Weights of a small mixture-of-experts language model, trained from scratch on English Wikipedia.
Training: 696M tokens, 7162 steps.
Below are experts of layer 3 (counted from 0) of a mixture-of-experts language model. Rows are named router (the router's row for the expert) and show model dimensions 240-279. Each number is 500 + 25 x the weight over its row's rms, rounded and kept within 0 to 999. Numbers have three digits each.
Before each expert's rows: "comes before" lists some tokens at least twice as common just after its tokens as in all text; "gets" lists some tokens that make up at least twice as much of what it gets as of all text. This comes from a sample of Wikipedia text that the model never trained on. Tokens count by the router's weight.

# expert 27
comes before: "s", "ed", "ing", "d", "e", "t"
gets: "'", "nd", "\n\n", "ka", "ll", "gu"
router:512532468475506537483494506475506516512502479478481498508465492487540505527536492487530460524535510490495500500506461469

# expert 28
comes before: "\n\n", " The", " the", " In", " He", " It"
gets: ".", ":", " of", " by", " that", ";"
router:463516490478479492521442486485508530463499511469520471480490496444531496515499505478484526473477488463476466500518517504

# expert 41
comes before: "\n\n", "\n", " The", " In", " He", "  "
gets: ".", " |", " is", " his", " the", " its"
router:518560498493480500485487529462537496460493542530509506496531507493512529536522514520455551503490528530467508502499505476

# expert 13
comes before: " a", " the", " in", "s", " an", " been"
gets: " was", " is", " with", " as", "'", " his"
router:529484502520465517518504521453525507530514503485500506510524504493517604498545476503468512527498506524459518495475527509

# expert 15
comes before: " |", ")", "–", ".", ";", "}"
gets: " 0", " 1", "1", " 2", "2", " 6"
router:499466476531467477497494527511488496530507512556546480473511496513530522558490528508520478542455535489516471562525484537

# expert 36
comes before: "s", ":", " of", "d", "al", "ed"
gets: "'", " who", "nt", "w", "se", "ter"
router:511546520515512517500488490486503487499451476528479510491461498462493486469496491479490470452535505462528533540505525451

# expert 29
comes before: "|", "-", " 0", " 1", "0", " 2"
gets: "-", " |", "  ", "–", "l", ";"
router:442513511490493504459475525542504464512526484497513474451536492497429499522501508513512481509510482507510522454492544507

# expert 34
comes before: "=", "|", "The", "-", "In", " he"
gets: "\n\n", "\n", "C", "=", " had", " that"
router:503519527494533535528493525463482463542579468484495511490531479517544546510517491486533523492516421496494473458500510494

# expert 53
comes before: ",", ".", " and", " of", "=", " in"
gets: "s", "=", "ers", "er", "es", "r"
router:501499492495473473508509490499536452534535478510505470474508482499460522483526534560532480473459550480482514454524467482

# expert 11
comes before: "\n\n", "=", " The", "\n", " In", " He"
gets: ".", "=", "n", " =", " 30", " 24"
router:497534498523500483484442543447546523465508530496553493464514434508521544506494496522454567503506538483520492519493522489

# expert 38
comes before: " the", "=", " and", " which", " but", "000"
gets: ",", " of", "=", "of", " BC", "—"
router:526533525508461469522529480476531498493456451405489456467541501473485496512497494494472508486486516494508457474482505484

# expert 23
comes before: " of", " and", ",", "s", " in", " is"
gets: " that", "s", " which", " who", "ation", "ing"
router:480523537513505521503447535449541512480507511492489504494481527533488524482505487469526492508463487483455496523529503553

# expert 47
comes before: "|", "-", "a", " -", "us", " is"
gets: "\n", ";", ")", " one", "nt", "\n "
router:496466510545494492513469439520511510524491500499483497533513463455551483511485525476500466473526540475509542541499514494

# expert 20
comes before: "=", " |", "\n", "\n\n", "|", "  "
gets: "=", "|", " |", "  ", "%", " after"
router:503480528545486497521502500511520522476486478536466502490476471502473503494515487527510510549491524526519503429490529478

# expert 49
comes before: "-", "|", " •", " Born", " List", " Country"
gets: "-", "\n\n", "  ", " first", " South", " -"
router:557546508509480486501511551516493532513505474473526502503554556462467520480501513491479469507499515477475574503498473477

# expert 55
comes before: ",", ".", " of", " and", " in", ")"
gets: "s", "ion", "ment", "on", " season", "ity"
router:489537461495459481526498501530507513529508484468515512502502467517499543517494541503493508523540507459520537533521497491

# expert 3
comes before: "|", " to", " in", " a", " as", " by"
gets: " as", "ly", "  ", " be", " m", " not"
router:469503476494522532466498525532512537505530507475478504483508511464473481528489466509549500446504535501488505518512482445

# expert 30
comes before: "-", "|", "=", "–", ")", "The"
gets: "\n", "\n\n", " 1", "\n ", " 2", " 0"
router:478536528490465470515450534439516504526509498454521502528543530495511492498523509531447513496479491497452487476540486501

# expert 8
comes before: "\n", "  ", " |", " 0", "%", " 1"
gets: " |", "|", "  ", "%", "c", " 0"
router:519469495522492531514486446543525496469468497485500528542490520494487490503523513518527489508483478522494526505504526509

# expert 32
comes before: " the", " a", " his", " their", " an", " its"
gets: " of", " in", " for", "ing", " on", " with"
router:530538501521530488558466530488515501457501515425490502513525492486515523554467484544520539528450501518470513451514471496

# expert 40
comes before: " |", ".", ")", "–", ",", "%"
gets: " by", "19", " 18", " 16", " 15", " 17"
router:453524470498509455542493503477513538459461507468523489486524511475513496507535526475466527513482512493462483484540528489

# expert 14
comes before: " |", ".", "–", ",", "%", "°"
gets: " 1", " 2", " 3", "0", " 6", " 4"
router:508510517525486511480503533476532507492523497472447492506537498474486491513486449507512555512498516527447511496495472486

# expert 62
comes before: " the", " |", " a", " his", "–", " September"
gets: " in", " for", " on", " from", " at", "|"
router:454501484520529504515473528463522522482514532471472504532517470503499521486516507477503554495500489496517505474455507460